{
  "n_experts": 48,
  "experts_per_token": 4,
  "d_expert": 48,
  "balance_loss": 0.000514,
  "vocab_size": 4096,
  "rope_base": 10000.0,
  "weight_decay": 0.44,
  "warmup_steps": 259,
  "decay_shape": "linear",
  "final_lr_fraction": 0.1,
  "seq_len": 1024,
  "z_loss": 1e-05,
  "train_tokens": 515900000
}
Below are experts of layer 5 (counted from 0) of a mixture-of-experts language model. Rows are named router (the router's row for the expert), gate (a neuron's input weights, with its number), up (a neuron's input weights, with its number) and show model dimensions 320-383. Each number is 128 + 32 x the weight over its row's rms, rounded and kept within 0 to 255.
After each expert's rows: "comes after" lists some tokens at least twice as common just before its tokens as in all text. This comes from a sample of Wikipedia text that the model never trained on. Tokens count by the router's weight.

# expert 4
router [108  89 197 130 162 154 125 175 127 187 160 165 245 142 147 178 125 112  97 158 107  66 146 154 101 135 168 114 111 162 130 134 152 128 130 166 113 149 135 128 165 147 118 121 144 150 163 135  58 167 119 147  82 165  91 108 109 142 158 116  87 114 160 205]
gate0 [100 127  71 131 178 156 108 123 106  66 104  88 100 155 110 111  96 111 121 124 162 105 137 124 139 151 152 107  73 121 116 197 139 105 142 175 114 141 140 102 224 143  95  88 141 131 107 113 152 147  76 115 134 158 141  89 144 131  63 116  50  99 112  73]
up0 [114 130 116 169  67  93  97  96 182 101 107 180 144  93 119 115 100  97 139 140  96 102  62 125 128 133 130  87 148 158 138 150 109 140 107 165 124 139 168  92  99 145 159 127  92 156 121 174 117 103 124  96 139  79 130 140 108  63 139 180 106  95 124 159]
gate1 [147  95 171 142 144 170 122  95 132 147 132 175 115 173 129 138 138 119 136 187 151 127 143 106  72 146 125 160 126 140 116 141  80 139  88 147 125 154 147 132  59 166 140  67 120 123 114 115 129 154  85  86 113 184 135 122 144 100 154 165  66 126 135 109]
up1 [102  81 126 117  69 126 195 170 147 137 114 147 127 112 132  56 106 158 159 177 188  86 125 117 153 115 177 150 129 134 136 129 133 102 140 116 119 171 136 138 128 133 132 135 206 144 132 112 130 167 121 132 177 148  63 106 101 112 159 106 126 148 119  74]
gate2 [152 143 107 166 135  91  97 139  90 139  95 161 104 142 172 130 163 134  94 153  81 178 158 150 131  67 182 132 111 150 162 155 102 116 162 154 171 152 127 148 104 153  88 128 166 153 127  94 107 157 181  96 153  93  83 137  99 161 162 132 134  96 116 180]
up2 [122 116  60 147 120 121 118 119 128 179 137  96 158 136 103 134 183 118  98  83 190 104 134  87 131  84 122 111 144 160 126  85 140 170 166 146 102  82 125 132 147 149 154 132 161 114 162 107 150 186 122 179 169 132 182 119 111  76 120 109 140 134 120 110]
comes after: " |", "|", ";", " in", " p", " P"

# expert 44
router [164 107 182 147 154 123  97 120  89 132 119 115 149 147 137 137 132 126 134 108 119 107 176 153 135 131  83 154 172 121  98 125 112 150 147 115 155 139 164 164 126 146 115 140  86 158 106 119  83 156 157 150 126 174 137  96  66  89 171 100 115 109 137 136]
gate0 [131 116 153  96 148 158  84 190 161 179 140 218 130 109 151 123 138  86 118 146  69 123 142 112 158  93 127 159  91 138 135 139 151 124  74 150 126  67 119 126 148 166  66 160 109  99 109  85  94 166 127 137  94 109 172  75 133 118 112 130 113 154 115 134]
up0 [100 112 125 127 140 170 135 137 137 137  91 124 154 104 124 150 192 177 126 128  79 141 109 144 129  74 118 106 220 142 137  89 161  83 142 141  82 151 113 130 139 108  90 165 128  79  84 109 149 170 162 114 144 120 148 125 149 125  51 116 147 117 100 152]
gate1 [142 124 106 115 165 124 173 127 130 103 164 134  64 118 176 142  68 133 106 168 166 180 120 138 143 143 155 158 140 172 172 159 107  79 110 199 164 130 155 127 131 150 118 135 122 106 204 166 147 130 112 153 145 104 124 189 160 151  97  74 187 139 173 154]
up1 [147 143 119 100 101 127 152 125 135 109 142 105 175 120 143 100 136 141  85  91 141 116 117 137 147 115 131 145 180 123 134 127 144 119  84 163 119 111 106 111 132 121 128 105 200 130 113 131 135 108 115 116 157 120  79 116 151 116 198  31 117 167 114 194]
gate2 [117 129 106 115  71  93 180 218  77 133 165 174 106 114 119 168 111 139 127 155 102 132 109 118 106 169 176 164 107  92 188 167 168 136 111 179 127 137 142 113  78 126 155 109 138 112 110 148  81 136 122  78 129 164 158 148 215 159 158 116 158 177 162 100]
up2 [133 148 166 176 119 110 125 152 100 189 133 112 116  95  68  92 145 167 169 131 132 137 124 123  49 129 139 115 156  79 180 134 156 136 122  67 188 123 126  92  95 100 138 121 160 127  93 103 111 138 112  88 116 109 179 112 175 108 121 160 167 134 186  54]
comes after: " ", "1", "2", "–", "3", " ("

# expert 6
router [106 194 144 115 139 127  85 161 107 137 139 137 179 168 133  75 131 155 122 133  77 121 169 169 131 168  81 141 102 126 124 138  90 131 150 129 182 105 177 167 104 111 107 137 106  84 126  99 107 168 124  77 135 105 112  99  93 155 141  28  88  93 122 196]
gate0 [179 111 129 129 123 141 211 115 128 172 160 168 176 140 142 130 131 120 131 150 135 148  99 135 138 103 161 100 115 146 178 148 101  89 151 128 103 143 209 175 147 128 154 133 138 161 129  75 106 152 171 125  95 150 149 159 113 160 126 119 116 138  56 174]
up0 [ 83 127 145 138  84 167  90 145 146  72 119  67 138 144 164 141 180 151 109  74 102 135 133 115 137 151 112 195 117  78 167 134 158 166  93 179 159 106  58  94 121 116 126 141 126  89 112 147 190 104 113 121 118 142 122 137 120  70 133 133 112  66 177  82]
gate1 [178 120 104 148 106 137 125  92 171  58 152 160  85  68 163 105 154 134 123 147  86 151 159 120 149 177  99 129  75 112 168 123 110 113 125 122 116 106 155 196  63 127 149  81 133 155 144 135  97 167 103 109 104 119 164 186 116  80 112 111 124  42  76 161]
up1 [ 48 166  71 148 148 145  66 112 169 205 140 130 146 153  78 112 138 169 126 104 158 101 143  74  75 113 116  52 160 143 137 193 188 144 104  98 111 151  78 117 153 149 118 166 105 161 137 177  99  92 135  86 118 134 105  86 107 118 118 144 159 142 116 121]
gate2 [139 127 159 106 125 150 116  93 138 119 105  89 154 143 132 145 122 162 134 148 101 160 135 153 173  97 139 164 183 131  89 111 132 137  52 134 166 140 132 147  93 129 172 110 113 157 106 110 133  84 137 128 166  75 132 127 142 173 115 142  46  91 144 116]
up2 [126 117 121 104 125 130 154 139 175 124 114 132 144 123 140 137 143  74  71 120  61 103 132 154 184 103 150 105 146 161 108 118 137 115  67 141 114 126 145 115  76 145 102 144 100 164 172 118 147 138 138  95 106 107 143 184 109 126 194 137 102 125 140 121]
comes after: "\n", ")", "0", "3", "4", "%"

# expert 0
router [111 121 149  87 158 117  60 136  75 143  63  97 129 166 149 170 132 166 152 152 123  88 197 217 120 153 114 186 146 170 160 149  90 176 161 106 161 154 178 167  96 140  98 164 138  98  71 184 132 172 211 135 173 107 117  59  81 120 137 134  81 123  96 156]
gate0 [144 154 136 110 161 134 127 113 120  61 130  95 158 138 108 196 133 138 114 107 107 152  98  94 114 131 121 179 148 124 111  85  65 139 124 135 134 144  87 153 136 116 140 177 138 123  96 109 105 117 162  86 111 110 127  82  64 124 143 104 124  79 122 141]
up0 [153 104 114 153 121 143 115 112  90  92 107 141 108 113  80 173 173 146 151 134 168 118 114 107 186 148 142 160 105 120 139 149 154  85 163 144 174 116  91 137 139 149  97 140 218 125 131 146 127 101 148 120  83 167 114 131  96 131 112 166 121 112  90 149]
gate1 [146 167 157 122 128 127  97 115 128 139 161 171  85 128 112 143  80 152  62 126 117 147 159 108  82  76 154 165 141 143  93 125 149 125 111  84 164 171 111 119 123 151 110 179 123 144 122 124 117 175  83 120 175 110 132 137  72 123 139 187 141 182 133 105]
up1 [106  93 151 136 100 190 180 153  89 103 160 112 134 158 184 179 142 132 140 117 115 157 132 130 172 134 115 100 130 142 124  95 133 123  48 183 106 123 177 101 181 149 177 131 112 117 179 117 111 133 120 107 157 135 135 113 111  99 146 123 122 141 158 152]
gate2 [ 96 133  99 103 130 137 125 187 131 114  85 107 110 106 107  95 154 115 136 157 139 136 156 107 135 133 137 146  72  56 154 203 136 140  75 125 111 147 156 111 120 114 180 106 131  57 163 129 145  96 134 100 176 118 102 102 127 160 184 152 148 183 145  78]
up2 [ 80  78 165 101 173  87 101 149 188  62 139  87 192  94 135 150 119 157 175 137  63 119 128  79 107  95 115  87 103 100 126  62 116 146 106 110 161 110 111 185 155 157 113 125 173  93  68 133 151 122 129 126 154 115 155 126 166 147 183 171 124 159 153 107]
comes after: "2", "9", "1", "0", "4", "3"

# expert 12
router [137  90 156 115 161 157 143 179  83  97 148 158 131 179 175 192  78 104 110 198  89 140  47 150 144 151  83 150 141 166 133 180 151 170  94 183 109 192 165 131 130 147 104 139  97  87  97 174  81 205 168 134 122 140 138 111 112 142 147  54 133 102 144 220]
gate0 [169 132 137 149 184 109 143  80  96 126 166 130 173  96 147 134 151 150 132 107 120 110 106 120 178 182 101 108 155 115 138  92  45 127 116 136 117 127 172 122  99 120 141 107 118 115 172  92 131 128 114 110 107 190  85 101  47 160 147 138 107  85 103 152]
up0 [158 118 177 164 100 124 150 110 126 118 166 138 130 147  84 129 129 105 119 183 200  89  95 118 100  83  58  92  97 147 164 136  99  64 131 153 125 103 172 110 136 150 142 150 112  98 145 131 136  93 149 155 125 167 173 129  91  77  74 107 132  67 126 149]
gate1 [151 136 112 141  88 154 168 150 126  90 131 118 196 138  74  77 101 136  98 102 117 124 102 128 131  98  96 112 166 193 124 145 164 133  76 128 189 181 145 110 154 152 147 122 169  91 127 122 149 138 181 179 165 118 143 103 117 130 126 122  53 169  88 175]
up1 [151 133 113  80 100 137 140 134  55 129 147 151 167 115 156 164 117 155 152 125 167  89 128 110 114  90 105 117 157 161  98 100 133 129  70 122 117 170 101 121 128 119 123 147 129 125 108 146  89 114 117 113 126  99  68 133 130 153 136 170 151 125 167 103]
gate2 [115 187 137 165 144 125 163 166  81  64 108  98 175  97 153 133  91 111  67 115 119 194 108 124  87  79  60 131 102 172 192  94  96 158 150  99 125 108 138 110  86 167 134 204 149 155 180 117 140 119 125 111 170 161 146  83 100 132  55 125 167 108 124 109]
up2 [126 133 153 161  66 197 156  97 134 159 153 114 174 104 178 143  99 146 116  98 109 161  84 133 114 154 134 114 122 128 145 120  98 196 110 121 153  78  55  77 108 128 148 123 116 156 161 143 139 115  74 148  91  74 104  56 122 106 148 164  88 112 180 203]
comes after: " |", "|", ";", ":", " /", " in"

# expert 29
router [132 120 167 114 139 143  64 158 119 122 124 121 164 144  58  88  82 122 139  91  98 126 152 164 110 115 104 112 150 195 111 148 148 131 114 103 122 181 204  83 149 136 139 145 155 119 101  90  84  75 102 107 111 151 142 154  61 160 100 105  85  93 122 134]
gate0 [139 137  66 145 130 139 151  56 149 163 189  93 110 109 146 109 130 125 143  73 124 149 102 112 181 109 132 126 129 168 140 118 151 183  95 133 151  87 111  93 122 146 173 129 138 128 169  93 109 157 195 188  86 102 140 125 172 134 120 112 141 105 105 133]
up0 [138 159 120 155 167 134 166 150  53 170 105 123 146 142 170 174 163 102  80 161 185 103 123 138  82 149  87 104 134  78 111 173 105 110 162 110 131 124 123 122 121 151  75 107 128 116  74 160 157 115 107 103 171 181 159 146 123 170 122 113 133 179 105 164]
gate1 [109 151 150 104 170 109 158 188 114 141 158 114  90 109 149 104 115 170 153 100 125 173 134  61 155  95 135 151 109 113 106 114 123 150  60 125 133 146 124 130 116  89 123  56 139  92 121 129 122 169  99 174 110 144 105 179 127  91 123  43 160 152 138 101]
up1 [163 142 119 152 137 115 141 138 174 132  40 176 153 186 141 140 127 145  65 170 193 107 150  83 143 132 157  72 145 163 112 157 174 176  71 116 183 167 166 119 117 129 120 186  80 134  86 170  98 141 116 102 107 117 146 163 168 166  82 156 108 150 138 129]
gate2 [ 91 175  52 110 135 160 121  98 117 138  86 168 113 122 142 150 118 150  76 138  87 144 140  95 112 113  76 147 119 127 160 173  60 164 103 133 200 164 122 136 122 136 147 139 123 115 120 115 150 129 103 110 141 132 132 113 190 121 153 107 190 158 115 130]
up2 [ 85 164 115 130 212  87 122 101  93 119 116 143  69 170 168 141 117 152 129  94 149 147  98  80 109 126  83  78 145 156  98 144 141 161  94 139 144 136 186 101 178 113  98  78 102  92 103 115 163 103 136 113 102  95 181 125 132 134 108 170 162 181  91 125]
comes after: ",", ".", " of", " in", " for", " to"

# expert 34
router [ 94 106 173 152 149 136  75 191 153 156 165 156 101 148  93 100  96 192 112 102 136 141 219 133 145 149 138 120 122 166 100 134 104 147 153  83 131 131 140 114 186 145 143 124  93  92  84  94 109 137 141 113 156 167  69  67  81 158 135 142 103 101  77 193]
gate0 [122  88 113  94  58 112 139 144 127 115 150 160  89 126 147 144  95 173 125 125  78 166 151 143 118 144 160 138 157 176 133 117  81 166  66 162 144 201 148 154 163 169  79 166 110 101 138 134  98 113 148  78 141  80 104 100 145 182 151 144 113  90 143 145]
up0 [ 96 146 117 166 108 123 137 129 180 137  91 207  99 101 122 123 189 130 110 154 134  70 142 148 146 176  94 160  84 186 106 140  69 175 117 156 158 121 132 179 140 142 146  87  82 115 156 215 141 170 154 158  98 183 146 141 131 109 110 162 125 132 131 152]
gate1 [166 146  76 115  71 109 164  93 141 160 157  90  86 153 157 148 131 135 138 144  84 109  73  71 143 124 100 123 142 174 126 118  85 178 114 110 129 127 168  90 127 187  96 121 141 119 152 106  53 174 182 129 174 103 152 117  99  71 107 130 164 189 112 120]
up1 [108 117 133 114 114 116 111  88 178 109 143 117  97 145 154 131 159 179 195 104 102 144 130 123 153 144 164 128 155 179 111 126  56 187 167 131 129 156 103 139 152 115  89 138 110 121 115 102 102 135 135 145  91 168 188  95 134 110  80 164 128 145 158 165]
gate2 [169  94  95 149 117 130  90 178 145  96 168 129 141 118 162 113 161 129 101 161 144 171  70 109 134 168 153 125 124 101 119 154 132  98 140 196 110 108 123 162 178 123 111 146 183 116 123  70  79 132 121 164 105 146  66 146 174 128  98 135 146 142  87 167]
up2 [154 104 173  81 168 167  89 102 104 104 129  75 167  98 127 139 153 149 151  85 160 150  96 144  76  99  77 158 133 139 167 148 158 144  87  78 139 107 116 106 112 140 125 152 150 145  97  96 146  91 113 108 115  76  86  87 121 191 135 171 107  62 149 116]
comes after: "0", "1", "9", "2", "–", "8"

# expert 2
router [ 92 186 216 137 117 158  70 148 112 113 121 130 152 156 188 200 152 116 176 149  99  96  83 122 140  71  82 124 129 180 120 146 103 120 155 115 116 150 185 147 134 151 192 141  81  73 116  99  83 121 179  69 174 137 170  29 151 129  72 102  94 131 159 201]
gate0 [137 203 134 162 109 159 117 143  60  69 120  55  72 180 139 183 214 118  93 116  89 160 122 130  72 164  96 152 123 109 140 143 148 140  99 139 154 120 113 138 128 146  98 177 127 126 109 109 194 116 116 130  86 165 105  75 120 133  70 121  87 110 123 117]
up0 [151  93 130 125 129 152 114 179 138 125 144 103 137 147 142 112  88 101 114  72  91 109 161  90  99  98  60 129  80 147 144 105 170 160 157 142 119 181 104 181  92 127 117 163  85 200 128 168 103 150  82 164 171 111  94 155 113  88 180  85 148 131  78  59]
gate1 [131 131 143 100  82 141 149 108 157 104  96 168 105 138 125 184  72 172 117 167 145 118 143 116 102 131 168 111 182 160 141 123 114 149 145 143 104 135  67 101  83 143 172 156  68 175 124 166  61 149 117 107 165 112 160 161 102  89  73 117  39 116 168 186]
up1 [107  92 134 111 113 106 174  93 117 109 132 133  92  92 131 144 178 112 105 104 139  83 160 143  83 152  87 132  58 179 103 101  87 138  78 123 130 140  96 174 136 118 138 101 110 160  75 146 199 103 113 122  91 121 166 113 172 179 102 186  67  90 118  41]
gate2 [140  97  73 109 147 194 152 125 117 171  95  77 196  90 160 116   0 123 136 133 130 180 157 132 133 190 151 161 135 118 144 168 112 115 145 138 136 100 116 123 119 155 143  82  81 118 131 132 118 108  28 158 159 132 117  93 131 127  67 117 141 133 175  89]
up2 [ 88 204  95  98 154 144 114  80 163 183 134 126 213 153  72 127 132 123 116 116 101 120 142 101 194 121 143  79 113 147 115 155 120 163 134  53 120 124  64 142 124 122  56 152 130  96 100 105 107 137 130  97 109 144  91 110 104 153 193 175 123 138 101  87]
comes after: "\n", " |", ".", ")", "==", "==="

# expert 19
router [159 112 127 125 153 122  47 150  97 117 113 135 191 151 134 106  84 187 109 112 119 176 185 170 169 149 169 153 150 162 168 120 162 127 159 128 153 161 149 161 120 159 153 156  86 103 115 118 110 121 144 148 145 132 110 173  72 116 138 133  90  85  92 151]
gate0 [103 153 146 171 108 145 128 129 156 115  91 140 139  98 133 135 151 173 188 112 173 112 126 145  97 161  91  90 125 135 145 164 108  98  71  82 121 174  90 159 105 120 173 142 102  77 127 146 124 155  80 101 144 139 133 123 133 153 133 129 106 167 126 181]
up0 [153 142 169 137 169 158 118 150 118 135 128  95 144 160 124 131  88 197 138 114 188 134 149  95 115 131 145 128 100 130  94 146 146 185 253 141 145 165 147 110 106 143 171 170 183  47 128 138 123 122 187  94 144 167 128  98 108 101 104 104 156 135 179 162]
gate1 [115 135  65 178 126 165 206 123  95 179 121 109 129 134 114 150 136 195  90 178 152 145 124 156 182 158 141 137  96 146 124 144 105  96 199 123 172  82 122 110 134 135 127 126 127 108 137 132 111 112 170 130  96 106  80  62 167 157 115 157 114 102 172  87]
up1 [119 138 106 121 167 152 122  58 144 118 136 160 113 191 184 135 104 110 181 111 168 101 108 125 157 109 122 112  81 171 152 106 128 134 123 103  79 174 111  85 139 107 190 116 110 158  95 145  99  72 133 141 129 164  95 137 177 164 144  64 156 137  95 125]
gate2 [119 135 103 167  61 114 152 114 100 193 141 154  92 127 114 137 120 162 111 194 109  90  98 159 142 136 102 125 140 124 148 147 144  99 140 133  67  91 131 161 197 129 169 159 135 144 138 146 118 120 124 106 158 128 133 117 167 165 136 128  99 150 205 129]
up2 [ 88 147 117 142  97 101 111 132  90 157  97 133 154 128 103  81 104  88 135 108  75  98 164 131 106  96 135  91 170 108 153 111  88  71  66 175 196  94 146 147 150  79 138 147 140 141 187 163 111 147 151 153 100  70 117 177 122 144 114 183  65 101 183  86]
comes after: " ", "1", "9", "2", "0", "3"

# expert 35
router [134 176 130 130 136 145 125 133 134 175 137 136 128 114 105 120 119 174 119 120  84 117 170 172 147 147 125  99 151 150 191 157 161 114 122 163 138 111 162 151 166 153 137 164 155 139 182 141  85 147 135  79  84 193 125  84 163 148 142  98 138 119 131 154]
gate0 [161 138 137 152 124 151 141 114  89 173 121 138 130  86 198 146 118 158  83 103  76 139 165 156 131 127 165  85 132 188 106 104  92 135 150  93 156 130  91 172 113 205  88 143 132 157  98 111 120 137 131 108 138 145 143 122 139  95 116 103 132  93  80 175]
up0 [152 187 148 158 120 105 192 118 125 112 137  98 139  84 137 124 139 124 191 148  83 133  99 140 140 158 117  63 144  93 105 101 123 153 136 115 128  74  99 158  93 139  96 134 154 150 168  98 121 160  98 170 113  98 152 170 133 105 131  81 116 113 137 127]
gate1 [157 116 151  92 142 109 122 168 122 147 126 111  35 131 116 162 109 108 144 148 127 129 189 156 139 138 120 125 165 158 138 150 120 114 148 142 158 134 118 104 174 139 118 113 130  22 149 104  85 170 162 158 179 128 129 147 140 120 154 121 191 107 139  64]
up1 [110 156 175 153 110 171 114 133 103 144 139 128 122 123 147 137  97 131 165 115 135  85 138 180 142 157 141 104 140 147 156 169 140 110 180 147 181  87 196  97 148 121 147 138 146  63 138  98 158 126 174 128 122 128 148 141 112 108 142  78  64 117 136 133]
gate2 [176 136 120 177  70 100 110 157 114 117 151  94 132 177 117 152 134 157  98 137 119 161  90 119 172  94  97 172  92 160 210 116  37 125  75  86 113 138 149 115  83 171 133 139 102  97 168 123  83 145 118 111 146 165 161 104 141 151 137 145  63 143 158 138]
up2 [172 139  83 255 145 207 107  93 106 191 136 173 117 101 120 123 197 110 161  90 195 169 123  80 170  80 163 147 141 155 131  93 125  80 112 140 122 122 140 176 111 109 137 138 121  94  92 115 159 132 112  76 136 168 146 178 122 115 104  90 152 117  99  97]
comes after: " |", "3", "4", "5", ";", "6"

# expert 47
router [191 113 206 168 122 194  61 120 143 103 111 152 176 161 110 176 132 141  63 121 122  86 152 133 179  97 139 117 122 183 179 133 132  76 146  66 122 171 108 207 152 140  87 163 101 133 117  53 122 190 163  68 157 151  69  67  93 132 135 118 106  88 111 207]
gate0 [186 136 129 130 168 126 128 120 120  70 162 206  99 135 140 169 142  77 137 124 105 100 125  57  81 122 126  81  92 109 115 101  69 137  77 126 104 122 138 161  43 160 104 133 163  48 126 119  84  89 116  83  89 154 119 108 144 127 137 154 136 123 167 119]
up0 [128 102 160 127 108  98 146 138 160  97  96  84 115 169 128 188 163 120 173 160  94 107  99 117 191 124 107 172 107 114  71  93 112 110 124 145 145  54 109 109 111  99 153 108 141 159 149 165 123  99 107 208 127 134  76  98 197 114 110 165 109 109 187 160]
gate1 [112 117 103 130 125 113 119 140  77 109 137 153  66 145 139  70  82 102 143 110 134 139 136  76 206 102 140  87 117  98 178 164  83 134 162 114  92  97 166 163 180 162 127 162 116 107 178 173 153 154  66 125 154 161 138 112 127 184 174 134 213 140 131 108]
up1 [143 119 130 145  72 149 148 116 202  80 128  96 136 135 136 208 139 100 114 135 132 122  97 146 151 178 101 180 100 107  99 144 120 152 137 132 182 122 122  74 143 110 186 106 109  73 179  53  93  70 123 113 165 120 100 111 183 125 121 119 156 184 138 158]
gate2 [138 162 111 120  98 133 140 195  87 138 192 110  66 154  68 150 127 149 105 210 120 112 111 179 162 121  82 137 140 153 122 126  96 105 125 160 113 162 121  91 187 109 112  62 124 133 140 115 140 161  85  99  82 147 102 174  71 140 116  99 173 107  88  85]
up2 [141  72 121 116  71 184 145 125 124 101 113 140 162 119 173 154 173  80 192 124 147 125 100 115  84 137 155  84  80 162 101 119 171 162 125 146  55 108  83 114 147 193 147 112 165 125 116 155 108 120 137 112  87  79 123 104 192 132 139 118  88 172 133 132]
comes after: "2", "1", "0", " ", "9", "–"

# expert 5
router [ 96 126 119 142 111 157  60 147 166 166 129 165 145 121 200 164 165 149  97  95 188  67 162 120 122  92 138 107 117 148 134 205 100  80 116 106 138 141 132  96 169 197 162 133  37  61 119 109 114 144 125  94  63 143  70  84 148 122 111 128 110 129 110 172]
gate0 [132 106 186 137  84  95 179 109 131 135 112  80  90 109 128  83 139 210  81 184 137 124 121 103 131 102 139 112 127 133 159 127 107 149 146  66  97 152 141  95  92 139 155 144 118  84 131 143 112 115 106 184 166 123 212 146 175 114 116 114 174 144 169 142]
up0 [122 140 107 172 136 107 109 142 150 156 101 124 125 109  90 134 140 173 120 150 169 101 111 123  53  89 141 119  84 144 115  89 138  96 159 131 139 142  91 127 101 154 122 143 152 126  54 135 150 129 114 145  66  45 117 184 150  81 128 190 164 115 123 176]
gate1 [117 134 142 104 134 130 151 105 155 121 141 114 118 135 124 150 138 142 146 150 100  96 170 123 107 161 135  74 134 128  99 132 142  94 115 129 156 187 119  85 139 141 110  93 112 134 145 133  87  85 163 165 123 106 133  81 142 100 111 163  90  36 144 117]
up1 [230 130  80 103 171 115 122 108 145 129 112 121 133 158 179 112 192 110  71  99 110 100 175 176 185 171 133 104 112 128 119  49 168 110  97 152 170 147 127 124 152  97 135  60 138 129 138 100 186 106 113 153 126 120 147 113 144 147 141 174 189  87  79  63]
gate2 [151 109 181  85 109  90 125 196 116 159 104 178  94 165 139 119  95 199 143 209 147 179 130 111  98 154 158 160 162 153 156 120 125 150 123  94  85 138 178 131 141 125 124 166  97 142 134 167 105  97 193 113 177  64 105 139 175 225  91 141 192  77 134 172]
up2 [ 98 143 103 149  90 130 116 141 161 147 126 109 156 135 142 156 187 157 134 162  90 137 148  60  56 100  95 138 128 133 116 110 140 176  94 116  92 104 138 103 119 150 155 182 133 106 140  87 104 104 141 122  89 112 148 144 128 112  46 150 122 105 147 127]
comes after: " ", "0", "–", "l", " B", "he"

# expert 25
router [152 174 146 115 118 129 120 125 141 159  52 145 128 193 159 161 149 149  83 140  96 132  84 129 136 108 111 122 136 170 166 192 143 137 132 167 154 139 149 177 132 189 150 158 138  80 137  43  94 146 127  82 133 211 104  74 145 137 114 122 117 130 124 160]
gate0 [125 183 126 111 159 150 151 138 140 121  98  75  71  54 127 102 172 145 135 113 128  96 156  99 108 132 127 116 173 128 162 155  53 153 110 161 100  93 120 137  84 179 162 152 156 124 107 133 100  99 176 154 125 105 159 162 155 152 159 166 112 172 153  93]
up0 [ 58 100 137 159 134 112 142 146 108  84 133 135 174 166 137 135 139 129 183 120 165 140  80 121 130 140 165 135 116 130 114 155 173 116 168 100 109 148 137 208 163 134  75 118 117 133 134 135 112  97 146 118  95 160 114 120 105  96 122 120 111  45 114  84]
gate1 [107 189 121 122 110 122 133 121 130 133 169 123 124 104 164 140 135  81  90  87 120  35 150 115 150 135 135 140 134 123 193 149 124 160  90 143 134 141 132 154 217  85  98 131 154 151 164 136 115 116 108  86 126  87 156 119  83 142 128 156 122 147 152 102]
up1 [ 83  56 149 146 119 148 124 145 136 134 124 136 149  84 156 150 137 154 154 167 120 188  87 145 121 120 148  93  82 104  90 136 139 123 127  62 156 164 117 101  97 184 142  91 126 143 114 133 114 180 183 126 108  85 134 127 137 172 101 113 151 103  91 181]
gate2 [201  69  86 100 121 177 104 129 141 128 154 141 148 166 101 134 113 137 125  96 112 118  75 106 187 165 141 117 112 115 173 161 112 168 139 118 154 147 135 113 116 107 131 174 121 164 144  64 108 117 132 108  83 148 113 136 127  97 144 142 116 151 108  86]
up2 [207 102 144 138 114 128  93 151 103 154 120  93 157 164 110 122  87 124 111 168 129 136 156 146 122 153 119 139 109 114 115 181 146 196 132  96 163  66 162 137  97 136 153 146  99 156 116 128 107 170 115 139 116 160 145 120 157  41 129 158 112 202 171 159]
comes after: " the", "-", ",", " of", " and", " a"

# expert 13
router [171 182 206  94 135 140 150 152 128 203 153 139 178 195 109 146  74 180  94 152 104  96 134 161 120 126 114 106 132 122 106 158 155 176 176 125 182 149 179 112 135  95 127 152 110  88 119  68  60 144 167 115 204 177 158 127  71 139 116 132 134 137  95 159]
gate0 [ 89  79 120 117 137  94 176 179  93 135 139 192 103 108 127  91 142 205  88  80  56 140 118 129 120  60 161  82 116 156 117 163 109 108 118  95 102 160 115  92 139 172 141 122  97 133 168 149 118 143  94  86  86 137 133 119 114 107 196 165 102 130 109  68]
up0 [100  78 171 171 108 145  72 162 159  44 161  53 109 122 127 149 153  68 156  99 101 107 108  73 115 146  97 123 110 151 107 113  59  91  79  93 142 115 111 111 127 169  74  76 180  65 156 138 181  84 138 133 133 178 132 124 133 169  98 116 172 146 121 163]
gate1 [115 140 129 198 160 179 145 160 126 103 148 178 154 161 175 118 114 142  60 157 126 137 135 167 166 143  97  96 115  78 138 168 111  75 177 104 124 106 176 135 145 137 106 101 137 117 139 146 121 189 148 139 147  98 188 164 115 148 137 152 167  45 142 167]
up1 [136 107 145 108 148 106 119 185 123 104 101 139  99 139 181  99 111 173 103 110 135 140 182 183  80 151 176 166 139 160 134 136 119 150 119 114 129 146 168  99  52 104 129  91 129 136  80 106 109 161 111 169  97 184 127 174 105  53  88 118 153 135 154 100]
gate2 [169 129 131 119  82  80  96 105 181 183  90 120  67 160  75 157 140 145  98  91 171  76 144 126 101 183 108 147 194 155 119 111 153 101  98 126 114  88 178  89 135 130  94 198 173 177 187 102  83 193  91 162 149  94 143 108  94 133 127  89 198 124 104 131]
up2 [120 155 113 125 168 152 175 174 122  88 138 153 154 177 179  86  95 114 121 157 125 117 148 117 168  82 125 112 146 123 142 175 116 125 109  78 122 127 116 113 106 111  93 110 111 125 104 102 130 142 124 136 201 125 144 136 131  80 128 161  88 149 132 147]
comes after: " of", " in", " the", "'", " for", " with"